From a checkpoint of a small mixture-of-experts model trained on Wikipedia: 389M tokens.
Below are experts of layer 11 (counted from 0) of a mixture-of-experts language model. Rows are named router (the router's row for the expert), gate (a neuron's input weights, with its number), up (a neuron's input weights, with its number) and show model dimensions 192-287. Each number is 128 + 24 x the weight over its row's rms, rounded and kept within 0 to 255.
After each expert's rows: "comes after" lists some tokens at least twice as common just before its tokens as in all text. This comes from a sample of Wikipedia text that the model never trained on. Tokens count by the router's weight.

# expert 18
router [133 123 158 148 150 140 132  90 133 109 142 184  98 160 150  89 120 180 107 127 178 114 124 124 100 139  92 116 179 110 122 156 126 165 142 128 125 111 155 116 141 116 138 142 125 134 128 104 134 128 117 120  80 152 142 125 131 117 182 137 109 150 151 113 154 107 143 132 105  78 146 142 111 137 126 161 135 135 111 137 124  98  85  90  99 128  74 141  68 142 109  61  83 123 118 135]
gate0 [147 158 124 103 117 103 132 122 140 126 117 157  92 140 118  94 140 142 129 153 125 139 172  94 141 122 140 153 117 131 118  92 140 121 121 144 130 104 114  89 145 121 138 125 133 112 144 107  88 106 145 137 135 124 152 143 129 155 130 141 115 128 129 148 126 138 133  74 140 116 114 121 153 116 117 190 101  94 143 176 102 112 112 138 117 124 167 107 111  81  68 101 125 146 122 139]
up0 [141 122 105 118 129 141 143 157 156 143 116 119 108 123 125 105 120 100 119  93  94 135 101  99 125 153 168 122 137 120  93 151 119 104 126 146 119 173 132 172 145 122 135 102  84 116  58 118 164 136 140 106 108 121 149 119 127  95 118  85 125 173 130  88  85 100 131 122 112 166 106  99 105 117 112 113 148 124 111 130 115 120 109  48 103 158 117 129 134 102 157 215 109 132  82  99]
comes after: " |", ".", ")", "|", "\"", ")."

# expert 35
router [127 146 159 141 157 135 104 104 118 103 146 158  95 141 153  94 139 157 102 116 150  99 104 128 122 151 121 137 117 123 127 154 125 178 177 109 120  96 146  98 164 124 180 145 132 161 113  97 131 166 171 122 128 145 125 138 138 120 124 143 103 156 168 159 143 107 133 127 112  92 119 145 148 115 130 143 158 118 137 136 110 117 119 116 108 133  68 182 124 125 126 112  99 143  96 123]
gate0 [145 145 128 154 193 159 134 110 148 117 106  83 150 136 146  87 133 184 110 130 117 152 152 186 116 110 105 115 127 122  74 128 138 122 130 122 121 158 129 128 159 134 141 134 130 166 140 166 116  85 137 130 154 143 133 118 118 108 177 133 149 151 101 153  91  99 126 144 139 166 113 151 113 125 130 140 117 126 127 120 126 137 112 124 140  63 109 139 150 110 102 118 122 114 130 138]
up0 [131 147 117 111 131 114 112  85 127 135 137 151 153 160 161 156 146 127 169 154 147 161 139 105 128 144 142 124 105 108 123 151 126 156 115 166  87 130 161 137 137 157 149 108 112 122 138 117 114 131 173 128 113 123 110 113 152 130 118 119 125 187 138 130 140 139 169 132 144 119  96 144 122  97 142 120 113 154 122 120 154 140 113  92  98 150 138 127 137 121  88 182 133 140 128 139]
comes after: " in", " the", " was", " his", " be", " In"

# expert 61
router [145 125 147 129 149 113 139  74 165 102 125 149 120 159 167 127 146 145  81 113 134 104 108 164 101 126  84 136 159 104 120 124 127 170 130 144 144 102 133  94 145 111 158 140 169 170 152 139 123 177 179 104 132 165 162 143 151 124 149 156 113 141 139 113 119 106 143 105 102 127 126 140 143 107 132 169 149  79 138 124 123 123  52 110 105 150  94 159 119 181  92 104 130  98 117 158]
gate0 [151 149 169 122 105 124 146 116 108 132 178 151 168 171 153 160 119 187 158  93 104 128 175  93 125 114 106 135 140  79 121 117 109 137 106 143 119 124 105 114 113  98 173 124 114 108 131 115 135  97 144 121  80 138 132 150  98 140 151  70  83 126 106  85  81 107 156  97 124  90 137 144 152  97 152 112 154 110 146 123 135 167 143 131  84 143 152 150 124 123 128  80 151 136 148  96]
up0 [133 158 147 174 131 170 169 129 132 166 150 148 123 112 101 152 129 108 131 158 116 131 129 116 106 100 139  94 114  99 101 120  98 121 119 118 117 136 120 161 135 117 117 101 152  54 134 131  90 123 119 125 129 117 150 130 180 118 156 131 170 166 178 146 166 113 186 122 136 106 137 159 134 116 115 158 139 156 135 121 110 164  84 105  86 124 124 131 128 149 140 142 102 179 133 114]
comes after: "\n", ".", "==", " U", " ==", " St"

# expert 53
router [142 136 167 148 167 124 114 111 158 126 130 108 134 134 136 106 168 186  69 129 174 102 110 133 119 158 113 117 169 153 118 155 153 145 173 117 117 121 178 106 126 120 182 117 163 143 129 101 134 147 150 118 121 141 164 169 125  92 131 122 112 146 158 136 111 124 159 129  88 100 105 155 150 107 129 131 153 127 106 146 138  88 103 120 144 109 114 154 106 172 103 112 123 119 157 136]
gate0 [132 111 121 125 124 134 143 102 124 174 173 132 128  98 123 112 134 149 141 137 164 115 129 146 130  98  93  98 154 147 115 162 143 120 135 160 113 165 143 158 141 135 142 140 125 177 144 143 113 175 112 140 147 121 137 119 159  85 136 142 111 139 150  67 125 124 104 142 150 122 121  95 133 113 105 176 115  95  92 144 175 112 121 135 104  92 111 140 161 134 127 112 132 130 119 124]
up0 [139 137 140  89  84 102  99 113 113 146 126 142 134 122 173 180 157 141 149 110 137  98 134 157 100 173 162 165 112 138 121 154 137 129 147 106 200  92 114 119 143 152 122 138 117 106 151 153 116 139 105 111 187 101 120 137 135 168  55 102 103 129 105 104 138 129 124 132  85 126 143 112 161 112 139 146 131 165 121 112 161 135 124 144 140 163 117 125 113 127 115 118 133 181 133 180]
comes after: "\n", "==", "===", " ==", "|", "See"

# expert 9
router [149 146 150 182 178 114 146  66 177  76 135 134 105 155 167  75 137 145 120 127 143 119 129 112  98 153  87 106 168 117 102 150 115 160 200 135  95 101 148 110 153 113 170 146 136 161 121 118 126 124 134 132 105 159 141 151 165 108 157 160 149 171 148 135 152 128 149 149 119 115 146 128 152 121 119 170 175 111 108 172 111 109 102 110 120  77  81 120  93 172 118 102 101 122  96 124]
gate0 [115 126 120 156  86 118 148 103 137 107 102 140 131 140 124 108  70 125 134 140  94 147 115 127 106 122 140 146 137 123 159  70 110 121 117  96  91 124 116 139 131 101 140 122 120 123 122 124 162 119 141 169 140 133 127 114 127 160 109 152 134 167 146 108  87 141  84 162 121 118  83 170 116  95 115 117 140 109 133 105 180 146 149 100 116 145 155 141 151 157 166 148 126 121 142 120]
up0 [139 138 143 132 104 184 107 141 164 110 129 117  95 147 175 111 140 142 113 156 150 150 188 137 135 131 110 148 157  93 142 118 113 141 179 132 124 138 105 119  82 159 108 115  71 129 163 115 123 166 115 117 135 138 137 151 121 123 110 143 115 113 145  84 160  94 148 149 155 146 140 125 111 119 156 153 108 183 134 163 151 127 132 121 136 147 149  91  83 155 155 105 124 126 108 129]
comes after: "\n", " ", ")", "\"", " 1", " 2"

# expert 23
router [106 136 159 144 192 143 136 103 148 127 121 188 102 161 135  82 156 162  93 108 162  93  97 114 105 137 126  93 135 114 133 133 135 150 146 127 103 112 121  96 182 127 161 117 152 146 127 106 155 163 150 101 113 145 123 133 178 110 158 150 113 124 170 127 116  84 152 151  65  98 118 181 136 134 107 149 144 144 152 139 122  95 118 106 123 124  92 156 113 128 139 103 142 115 105 150]
gate0 [ 89 150 101 166  99  93  88 186 117 127 141 158 128 133 115 128 121 114 140 131 108 104 130 136 136 114 102 133 189 141 127  84 129 165 198 138 121  95 113 118 178 125 146 116 130 115  81 117 110 165 108  96 166 122 109 111 100  97 118 125 128 115 103  89 129 148 118  80 123 132 144 152 128 140 132 117 165 164 159 114 130 160 105  93  97 128  92 111 154  92 175 105 132 146 154 185]
up0 [141 134  98 105  96 153 139 130 108 160 137 145 124 114 141 130 149 126 138  87 149 100 133 152 115 132 148 104 133 125  89 110 149 182 158 150  94 151 139 139 103 137 119 198 136 131 160 107 117 103 136 142 131 146 155 121 162 159 135 142 138 127 159  99  82 124  84 106 148 120 181  83 107 141 145 109 119 146 133 118  72 146 133 159 104 114 151 103 101 168 163 121 121 166 141 124]
comes after: " |", ";", " (", "–", ":", "|"

# expert 38
router [144 148 140 141 137 121 133 115 135 127 176 127  73 139 165 103 162 121 117 119 187  99 125 144 121 132 114 121 143 112  99 126 145 153 121 111 131 107 154 113 173 128 146 172 173 135 128 112 139 149 162 149 106 150 133 152 146 115 133 155 134 132 125 163 125 131 130 108 124 117 165 139 178 121 100 168 166 104 111 118  90 110 113  90 111  88  87 137 111 150 117  99 105 121 107 120]
gate0 [112 165 142 110  96 142 162 130 159  95 157 149 156 130 137  81 104 129 154 109 125 116 144 139  98 144 111 102 158 104 137 138 114 139 142  79  90 113 180 122 150 118 109 105 135 177 160  99 132 145  94 135 136 171 143 113 108 126 117 124 100 125  95 105 122 138 101 103 140 131 147 110 123 119 123 153 151 128 150 127 129 142 128 105 136  77 138  69 135  97 100 124 136 134 164 109]
up0 [157 166 122 132 130 150 113  90 119  85 110 129 100 108 150 148 132 115 150 151 122 137 171 144 121  94 154  95 112 150 124 140 139 163  92 102 120 116 140 101  94 132 138 182 169 136 109 114 126 124 135 113 104 120 140 105 171 145 134  73 105 127 124 114 125 136 109 133 102 146 120 113 174 133 152 118  85  88 111 119  98 139 136 158 175 136 141 124  93 148  92  97 132 127 128 135]
comes after: ",", " in", " of", " New", " University", " at"

# expert 33
router [151 167 160 151 154 141 139  81 137  90 150 126  94 151 136 101 145 131 101 110 176 126  98 134  83 182  62 121 147 109  90 171 117 175 169 107 110 127 156  82 159 118 133 135 105 152 155 120 137 163 167 110 112 159 138 140 161 119 128 124 113 133 154 116 111 136 156 156  81  88 143 153 132 122 137 140 128  98 123 138  99 128 103 112 122  84  78 129  98 143 118  83 113 103 114 145]
gate0 [157 127 146 100 119 125 108 128 146 123 118  85 151 163 147 138 106 129 126 121 127 149 118 126 132 131 108 162 121 106 132 134 110 172 170  96 165 159 179 125 116 113 100 123 146 132 129 148 157 136 105  94 146 110 146  86 148 100 115 106 101 120 157 150 100 125 107 125 156 105 158 140 149 107 145 160 122 111 132 127 142 144 116 146 124 171  97 141  97 101 114 120 146 122 144 132]
up0 [143 156  87  80 140 145 120 170 135 138 150  93 151 129  84 122 179 125 127 137 116 106 133 144 136 119 168 159 148  99 128  87 194 143 172 144 146 132 121 133  98 159 107 109 118 101 149 162 143 132  87 121 155 158 136  96 127  89 111 158 118 129 131 149 101 121 108 121 147 106 124 126 155 122 118 134 161 170 146 164 117 124 143 144 132 145 146 118 114 126 135 158 155 149 142  91]
comes after: " ", ")", " —", "1", "%", " Notes"

# expert 8
router [135 128 145 160 165 123 134 121 139 106 145 161  77 145 138 107 132 186 104 116 148  95  71 143 126 146 113 135 122 137 124 142 124 139 180 128 138  95 176  98 158 115 166 129 132 164 120 120 150 163 158 132 111 144 110 165 152 123 136 166  92 138 168 171 151 111 139 175 114  89 140 171 144 117 140 139 166 118 113 150 110 104 125 142 118 119 106 153 110 146 134 122 102 129 115 125]
gate0 [119 140 125 170 133 141 134 116 126 163 137 126 130 153 124 107 144 131 144 150 145 112 137 148 176 151 112 132 122 122 122 185 122 116 116 116  45 117 125 117  91 111 138  53 129 112 128 150 118 137 154 133 159 165 123 167 152 167 100  98 154 147 161 161 154  87 170 157 140 138 119 154 152 155 126 121 170 116 138 123 108 104 166 161 129 170 205 122 135 135 139 199 147 126 137 110]
up0 [ 96 115  95 135 140 128  97 119 146 105 130 121 107 138  96 140 130 108 155 118 123 119 120 106 154 134 111 119 120 108 131 112 144 131 136 114 121 146  72 105 146 163 157 149 161 102 130 165 131 116 158 148 127 131 122 144 176 145  96 178 149 126 122 131 143 176 152 202 112 108 148  99 107  88 123 122  98 139  93 140 115 145 145 111 138  86 137  93 107 174 123 118 138 131 138 146]
comes after: ",", ".", " that", " In", " The", "In"

# expert 59
router [115 157 191 129 162 156 124  99 142 114 142 145  95 153 149 101 120 150 103 109 173 113  98 128 107 126  99 129 141 116 136 153 117 155 141 142 121  99 130 124 165 121 181 142 128 145 152  96 115 160 141 172  83 176 143 151 151 120 154 145  90 135 172 145 155 122 133 144  87  99 137 128 146 132 107 141 135 118 121 159  62  76 115 115 119 113 109 142 126 154 126 104 126 130 112 133]
gate0 [131  89 149 121 136 192 109 136 139 142 147 116 116 126  81 135 130 103 105 119 121 119 109 107 111 106 146 124 100 153 160 122 130 141 143 131  54 133 125 165 103 124 167 141 166 174 149 158 110 115 123 169 103 108 127 123 126 118 112 144 124 122 178 118 120 128 139 131 132 100 147 178 138 124 163 151 131 169 132 111 123 117 121  91  95 131 113 118 180 133 198 116 148 107 143 155]
up0 [ 79 146 152 141 116  99 142 135 160 133 110 163 152 106 119  95 123 144  98 111 101 134  76 125 107 121  65 155 128  84 126 123 131  79 151 125 111 109 110 122 156  97 126 168 156 186 128 104 103  96 138 133 149 136 119 109  99 128  96 141 106 120 171 117 128 115 104 168 180 150 134 139 119 109 121 120 138  69 101 135 124 144 110  92  79 127 121 137 109  94 138 117 139 184 106 140]
comes after: " |", "|", "–", " United", "8", " ."

# expert 36
router [139 137 145 167 150 111 170 117 138 102 110 147  78 154 159  84 117 185  98  91 158  85 118 139 103 133 104 139 151 132 105 139 116 175 164 107  81 118 126  57 130 128 143 154 142 156 104  97 132 154 181 136 147 182 129 141 132  85 145 163 110 129 149 145 123  95 152 153 101  88 152 146 157 117 149 137 152 126 144 136 117 115 107 141 113 122  93 130  87 147  89 118 115  92 107 159]
gate0 [164 171 146 130 117 128 166 175 127 113 158 127 119 132 140 155 158 148 138 108 105 169 159 121 141 135 112 140 174  72 150 190 140 112 143  88 118 112 154 112 135 115 132 109 160 176 157 102  86 127 123 132 136  89 114 134 115  97 105 148 136 195 176 182 140 153 104 170 163  79 122 128 127 155 165 145 129  97 123  96 137 155 129  87  77 131 116 152 125  98  91  98 119 138 143 131]
up0 [131 121 113 109 157 148 117 103 116 140 108 178 118 159 122 116 119 120 129 122 106 112  87 122 161 133 110 113 117 139 123 137 144 130 147  98 133 128 111 113 123  95 120 119 128 133 126 165 123 140 101 122 161  93  78 138 120 144 118 110 130 158 107 172 168 107  96 151  83 124 129 115 154 173 130 144 129 135 117 105 167 128 133 152 180 141 135 183 202 146 128 166 157 113 134 139]
comes after: ".", ",", " (", " \"", " John", " where"

# expert 21
router [129 154 161 144 167 137 111 121 127  98 136 143 101 109 162  80 140 157  88 119 154 101 113 117 112 159 125 135 158 122 121 160 125 181 184 106 115 118 131  92 160 121 165 145 121 173 138 115 143 155 163 157 130 148 128 162 151 121 134 132 132 140 149 169 147 109 120 148  92  96 141 155 148 139 116 162 176 129 137 163 110  98 125 128 103 139  74 164 120 129  88 113 120 119 112 114]
gate0 [112 166 163 121 132 118  84  99  81 114 115 102 178 108 166 170  90 116 131 119 111 150 106 135 162  87  83 115 143 111 126 132 129 128 165 159 138 114 137 107  88 155 130 125 142  90 135 135 138 163 119 162 143 141 107 127  90 106 112 125 149  92 120  91 124 129 131  85 139 108  96 117 123 144 143 129 154 159 132 131 116 114 128 165 130 169 101 127 105 131 119 165 203 142 154 148]
up0 [139 125 111  91 132 108 159 137 135  57 109 134  89 167  92 134 162 115  91 118 104 102 117 158 124 119 138 130 117 106 155 118  99 125 150 126 189 106 142 146 150 118 134 102 157 121 156 120 136 136 121 158 158 111 101 133 105 129 137 172 145 135 134 123 116 148 128 118 123 155 140 140 100 163 119 115 113 105 179 165  87 128 196 106 120 126 147 122 151 100 107  90 121 180 117 133]
comes after: " the", " was", " a", " were", " in", " his"

# expert 24
router [162 149 136 137 132 107 142 107 144 105 134 166 102 155 142 115 179 145  95 123 141 115 113 146 100 163  87 121 113  90 106 154 140 171 174 110 112 107 170 113 136 107 159 164 140 138 157 106 132 132 155 136 104 142 140 144 160 134 141 136 118 146 162 158 128  96 145 154  90 101 136 164 111  91 136 164 153 132  90 130  73  88  99 106 123 107 129 158 110 155 111 110 121  97  73 130]
gate0 [152 105 129 134 127 159 114 132 154 145  99 153  98 133 147  92  92  96  93 134  96 140 104 116 114 108 131  88  89 148 130 132 183 178 140  94 133 138 172 133  79 133 118 117 119 143 108  85 111 179 132 153 104 150  90 119 135 127 156 165  96 125 117 142 155 138 108 136 144 193 138 132 123 141 111  91 150 118 156  71 143 102 104 106 130 169 149 147 139 110 105 177 138 115 163 148]
up0 [136 176 132 106 113  94 124  83 140 128 135 141 145 135 172 142 156 155 113  81 135 140 102 118 130 117 124 132 146 152  98  77 133  83 174 132 132 140 142 109 171 137 129 133 131 115 152 176 115 133 179 112 145 136 154 104 186 159 151 129 139 107  77 109 140 127 139 142 138 131 122 155 171 151 128  96 160 144 147 135  91 119 127 156 113  82 143 139 130 127 124 159 131 105 150  89]
comes after: " of", " in", " to", " at", " on", " by"

# expert 10
router [139 135 176 152 176 124 130 118 114 135 139 157 119 141 133 106 121 151 133 113 169 115 112 176 115 138 118 143 143 137 110 152 130 155 162 119 118 125 134 128 147  97 125 169 120 158 116 104 131 161 130 146 133 142 156 157 144  94 140 163 105 106 139 173 109  88 145 135  88  95 113 153 128 114 130 155 175 126 137 155 130  91 123 124 122 115 103 174 125 156 138  84 118  99 146 141]
gate0 [107 152 164 144 110 116 121 105 144 150 111 153 134 119 115  98 154 112 117 146 120 105 174 130 102 110 154 172 182 131 100 147  92 152 120 116 108 132 142 144 162 103 111 133 118 125  96 128 142 142 105 116 164 105 126  81  96 131 150 134 103 106 102  98 164 103 193 142 122  86  97 137  73 123 124 115  96 135 129 103 115 111 117  70 113 104 145 117 113 117 132 114 107  99 141 106]
up0 [112  85 132 165 107 140  98 144 150 120 138 136 105 145 164 161 132 134 164 145 154 138  77 130  99 114 114 105 130 112 151 135 133 123 167 135 177 153 126  70 142 111  92 105  93  98 102 107 116 104  95 104 132 140 140 124 140 195 138 137 126 139 128 118 161  85 106  90 166 142  93 105 124  71 135  95 140 152 130 187 170 171 119 125 134 110 174 139 142 150 165 135 176 112  88 182]
comes after: "\n", "–", " (", ")", " /", "0"

# expert 45
router [153 163 148 133 172 121 119 109 183 112 139 171 102 142 142 112 167 140  88 118 166 109 115 130  92 165 126 114 131 124 125 155 157 158 153 124 109 122 149 132 157 128 152 132 133 143 122 125 154 144 151 154 107 116 138 131 168  93 145 136 131 132 160 161 135 111 125 162 100 129 152 154 129 138 159 166 152 120 108 145 105  91 101 111 147 106 114 133 100 151 113 110 113  93 106 124]
gate0 [112 135 139 139  92 127 116 132 134 172 130 123 180 159  88 100 151 151 149 121 137  97 114 184 129 143 131 136 131 125  56 139 114 164 145 149 132 129 135 152 135 123 124 164 109 116 162 149 144 133 115 142 165 127 117 186 127 140 135 110 130 149 154 129 157 155 112 142 133 123  82 117 136 110 137 136 107 160 156  72 127 108  99 127 182 165 180 121 133 134  97 125 153 133 153 135]
up0 [123 108  88 120 115 161 100 158 135  99 170 109 136 162 152 147 123 138 154 116  67 137 129 153 164 133 102 155  85 133 140  94 133 170  56  89 125 148 117 110 169 133 153 123 150 126 105 114 127 103  87  97 120 115 141 114 153 142 125 103 133 144  84 161  87  63 146  66 131 143  66 101  97 148 138 142 119 105 142 131 116 132 113 119 101 120 112 122 112  57 159 106 133 161 114 145]
comes after: " the", " of", " a", " with", " on", " The"

# expert 51
router [147 150 143 136 158 113 128 125 198 133 134 165  87 146 142  83 157 165  88 119 157 100 109 141 111 149 126 113 132 124 118 122 163 171 132 117  95 117 113 107 179 131 162 138 145 155 121  97 144 138 154 150 129 135 134 122 147  86 131 148 104 123 138 139 112 108 144 128 117 104 133 148 142 126 114 148 159 107 133 142  84 122 107 114 107 114  67 161 109 123  86 105 112  97 116 140]
gate0 [137 105 140 108 101 105 118 115 105 111 170 150 112 118 129 152 120 122 192 115 145 163 142  98 129 150 121 118 130 132 104 109 137 128 143 156  93 155 111 147 101 147 136 126 134 125 104 142 105  85  90 176  78 130 130 123 132 110  95 159 114 127 147  67 110 127 122 102 114 102 104 118 126 131 116  84  89 111 113 128 129 128 118 115 136 117 126 170 121 173 112 118 179 108 154 153]
up0 [116 154 116 154 127  96 108 161 132 149 137 131 113 105 119  97 124 128 130 118 124 129 127 122 120 119 109 138 106  89 159 146 145 114 139 131 124 163 118 134 128 145 111 133 148 154 133  87 126 151 141 162  91 143 114 147 125 139 190 129 149 114 115 130 140 139  84 143 141 154 103 124 123 123  85 127 144 111 135 120 141 122 141 107 103 147 117 112 144 130 102 170 138 119  79 138]
comes after: " a", " the", " and", " of", " his", "'s"

# expert 56
router [135 149 153 148 164 142 159 121 165 118 132 169 125 140 162 122 122 168  97 108 136 102 117 152 133 150 107 106 139 122 115 128 126 187 128 110 128  93 149 102 130  95 130 143 137 145 133 136 139 166 149 114 113 146 138 158 149 108 140 120 130 153 175 131 117  86 144 131  99  87 137 149 152 122 116 139 160  95 135 148 106 125 105  87 134 130  99 163 111 130 128  73 145 112 110 127]
gate0 [163  95 141 160  82 113 106 149  84 143 130 107 119 116 144 134 116 117 155 135 122 153 151 107 118  96 108 138 101 117 156 108 115 115 136 107 141 129 147  96 128 134 122 146 139 146 104 132 110 133 144 119 128 127 123 105 121 137 118 112 146 118 156 115 102 143  89 175 136 140 129 122 114 164  99 107 164 147 132 138 138 128 129 144 123  74 132 128 136 148  89 101 120  90 102 103]
up0 [175 114 125 103 131 149 122  46 126 123  98 134 107 100 140  88  65 112 100 131 167 122 129 116 135  67 149 165 112 156 135 113  95 111  77 139 138 144  94 118 170 118 193 141 130 113 112 108 145 103 121 145 135 114 116 110 116 167 110 106 131  64 148 124 141 181 125 150 119 121 148 119 118 129 118 141 123 107 169 136  66 118 101 111 123 144 104 108 160  93 114 129 133 103 116 106]
comes after: "\n", ".", "==", " ==", "\"", ")."

# expert 47
router [119 141 159 127 154 133 143 113 158 106 160 136  87 145 158  95 153 152  75 106 180 110 113 150 122 147 112 141 161 138 115 150 162 176 165 117  93 113 126  87 165 133 171 129 142 146 134 117 125 164 176 149 133 140 129 134 147 117 134 146 117 148 146 132 140 122 122 134  96  99 131 147 139 121 145 161 160 108 123 144  98 123 125 130 110 118  69 159 116 128  90  89 121  91  97 122]
gate0 [147 106 124 118 123  98 154 154  92 110 170 176  83 117 146 127  97 116 114 106 132 109 132 152 128 129 156 143 117  97 111 138 122 112 136 174 111 155 150  97 123 160 116 160 117 130 133 145  95  89 151 138 103 112 128 119 168 159 114 176 122 121 104 104  99 155 133 185 118 175 153 125 125 135 152 140 112 119  86 128 106 117 121 107 114 102 125 125 124 128 129 151 118 164 148  93]
up0 [149 124 158 135 115 136 151 152 142 151  99 114 123 139 111 136 106 163 127 137  98 163 121  88  80 152 128  87 123 126 116 141 142 140  76 171 155 131  87 150 129 139 105 116 154 129 108  93 150 118  75  88 130 157 136 160 141 156 156 158 172 110 132 120 127 128 130 133 119 101 125 116 113 145 119  93 147 121 114 111 149 147 109 147 141 137 130 126 144 106 155 108  91 116  94 120]
comes after: " the", " of", " The", " in", "'s", "The"

# expert 25
router [125 150 176 123 171 119 134 101 164  98 158 151  82 131 174  92 130 154 120 114 140 119 107  95  96 156 130 149 118 144 121 144 148 152 144 104 120 133 130 118 159 111 137 192 130 122 120 124 118 177 159 132 116 120 128 141 149  89 131 168  97 122 144 150 129 113 151 122 124 106 106 156 118 119 146 148 147 117 126 172  98 122 102 103 105  99  98 143 104 143 104  86 123 120 108 158]
gate0 [132 136 122  81 145 107 136 102  97 128 184 131  94 140 115 147 109 119 140 137 138 109 136  69 164 139 111 155 135 106 108  72 142  88 113 143 134 114 143 161 159 143 119 139 100 152 131 130 125 142 151 114 121 163 111 139 147  84  99 164 129 156 146 164 155  99 168 162 100 154  97 125 137 118 155  77 178  89 123  92 123  98 119 137 107 119 150 116 137 143 115 144 106 111 110 136]
up0 [131 103 116 120  84 125 159 149 112 135 154 145 143 159  89 143  49 128 121  92 163 136 126 190 105 110 116 144 129 114 171 166 168 133 123 118 114 145 109 135 123 117 120 148 160 118 126 172 150 127 130 139 160 167 110 139 155 124 165 164 147 117 127 154 153 131 137 119 143 144 107 101 131  98 139 134 142 110 121 111  67 152 103 110 137 128 137 112 160 119 128 185 150  91 142 106]
comes after: " (", "–", "(", "age", "aged", " ["

# expert 50
router [139 166 155 130 185 137 145  87 155 120 153 158 120 124 141 120 170 158 118  98 120 112 113 166 119 148 109 132 136 135 122 146 138 138 153 129 140 121 140 117 132 123 175 139 129 129 141 120 145 144 142 176 120  94 158 131 154  99 139 136 116 159 169 134 126 123 104 129 121  93 132 173 161 123 108 120 115 118 120 133 105 115 134  94  86 129 112 163 116 128  90  91 132 127 109 158]
gate0 [123 172 156 149 147 127 108 136 106 126  95 132 154 114 119 126 199 120 108 138 141 128 141 150  99 112 150 136 146 127 141 162 127 166 165 128 107  77 101 168 168  99 137  77 155 122 129 163 171 131 153 126 139 160 153 112 113  99 113 149 103 153 104 120  96 133 123 104 138 166 135 113 109  84 130 124 125  92 128 155 123  81 128 153 151 143 115 102 115 136 135 138 127 170 100  97]
up0 [100 107 132 121 103 155 133  55 114  88 121 124 133 168 111 116 142 162 121 120 135 110 119 160 154 142 125 138 133 109 113 136 115 150 141 134 163 183 110 195 137 119 139 100 145 137 152 129  93  93 114 127 132 126 142 143 132  99 140 121 116 166 162 130 132 165 145 136 112 121  76 118 137 124 130 167 126 124 109 136 105 121 111 150 144 104 149 167 133 119 104 160 143  68 117 144]
comes after: "-", "\n", ")", " information", "Personal", " classification"

# expert 32
router [143 138 152 143 183 144 101 110 155 119 116 149 112 131 153  74 129 210 120 107 136  92 113 120 108 133 123 110 170  99 135 119 130 156 132 123 101 105 119 126 166 143 140 145 174 155 114  83 129 134 137 139 101 140 124 125 157  95 185 147  93 139 151 143 134 104 173 141  86  99 148 184 123 115 130 163 146 123 138 142 107  71 105 124 115 109 113 149 110 137 127 116 148 108 109 130]
gate0 [131 168  94 132 163 154 164 161 130 154 136 137 124 131 116 140  90 144 181 146 106  83 145  99 117 119 143 109 106 146 152 103 158 123 142 110 123  96 124 109 136 158 134 128 113 153 100  90 139  88 126 170 120 160 126 123 124 137 167 141 144 125  77 188 159 102 120 111  86 131 130 135 141 131 156 173 129 141 128 125 149 105 116 144 121 121 115 122 152 109 134 134 128 138 113  96]
up0 [ 97 113 112 134 105 121 149 147 122 187 137 126 138 128 159 126 113 126 148  68 140 139  88 105 128 166  89  87 118 130  90 122 140  93  82 110 110 125 105 150 135 128 120 154 124 116 109 157 125 143 144 135  83 126 122 117  98 148 134  65 153  92 163 112  79 152  95 156 118 127 116 148 124 131 130 171 120 143 112  89 179 173 147 131  98  97 116 157 112 143 121 179 113 145 146 102]
comes after: " |", "|", ".", " 1", " 2", " 4"

# expert 19
router [111 127 139 135 173 144 127  95 142 115 140 176 104 116 134 103 171 168 139 128 147 114 125 115  92 121 120  94 165 136 116 128 142 161 157 136 115 154 140 115 180 124 115 135 168 158 106 136 140 152 136 129 106 125 160 146 166 100 161 177 101 149 153 125 145  98 135 125  69  97 140 174 153 102 144 139 136 100 148 150 111 104 106 112 127 130  63 128 106 124 106 126 149 125  79 112]
gate0 [ 99  82 122 173 134 122 175 105 164 113 125  93  92 122 104 109 126 110 148 127 116 121 152 128 102  97 167 117 117 116  93 148  77 138 111 152 106 101  79 170 143 112 143 152 122 134  98  99 135 154 102 146 138 117 117 135 115 146 113 157 130 157 130 143 184 137 150 106 144 136 102 141 148 123 132 138 103 129 105 154 144 134 122 127 113 100 128  98 113 151 122 103 170 149 100 136]
up0 [159  80 109 135 148 160 133 123 108 120 115 101  74 127 128  91 107 129 120 119 116 133 125 143  86  99 143 113 167 134 152 117 106 145 132 162 135 119 121 107 174 133 135 103 155 143 116 108 133 135 174 124 119 148 143 156 125 105 129 126 125 131 145  88 104  84 104 173 164 153  77  83 122 115  89 169 107 144 144 190 110 118 146 131  98 104 142 127 131 134 156 124 128 173 146  77]
comes after: ".", "°", "′", "N", "″", ":"

# expert 37
router [162 126 166 158 185 143 144  95 138 124 138 135 107 134 162  89 124 135 126 111 168 111 146 137  94 122 102 135 140 102 114 183 125 158 176 139 115 115 136 121 178 106 136 139 107 121 150 146 141 152 163 130 115 154 138 177 138 107 158 174 127 127 157 139 134 129 153 175  89  97 159 161 158 100 118 155 143  86 127 158 128 114 101  81 133  93  96 124  87 159 103 112 126 119 116 162]
gate0 [159 128 169 128 117 119 112 115 134  85 127  96 127 135 119  74  98 102 129 141 152 108 155 120  92 134 115 119 175 141 130 154 129 133 141 120 114 163 146 106 143 102 115 111 133 123 125 148 124 138 134 115 152 124 124 108 146 105 190 107 119 148  95 110 127 164 110 138 124 113 128 126 124 142 114 144 117 114 129 115 128  81  93 148 127 120 162 124  88 105 130 114 141 139 119 129]
up0 [120 110 142 140 119 133 113 127 177 124 142 111  88 137  94 120 130 135 119  84 113 127 136 118 129 149 119 154 124  86 141 114 179 104 141 114  94 126 157 106  99  99 115 120 109 114 130 131  71  96 176 143 151 116 109 142 157 104  97 128 132 149 121 151 114 159 175  90 105 114 124  88 162 139 138 126 109 127 108 108 103 137 124 157 136 174 105 138 159 120 120 108 127 159 160  80]
comes after: " 0", " ", ")", " 1", " 2", " 3"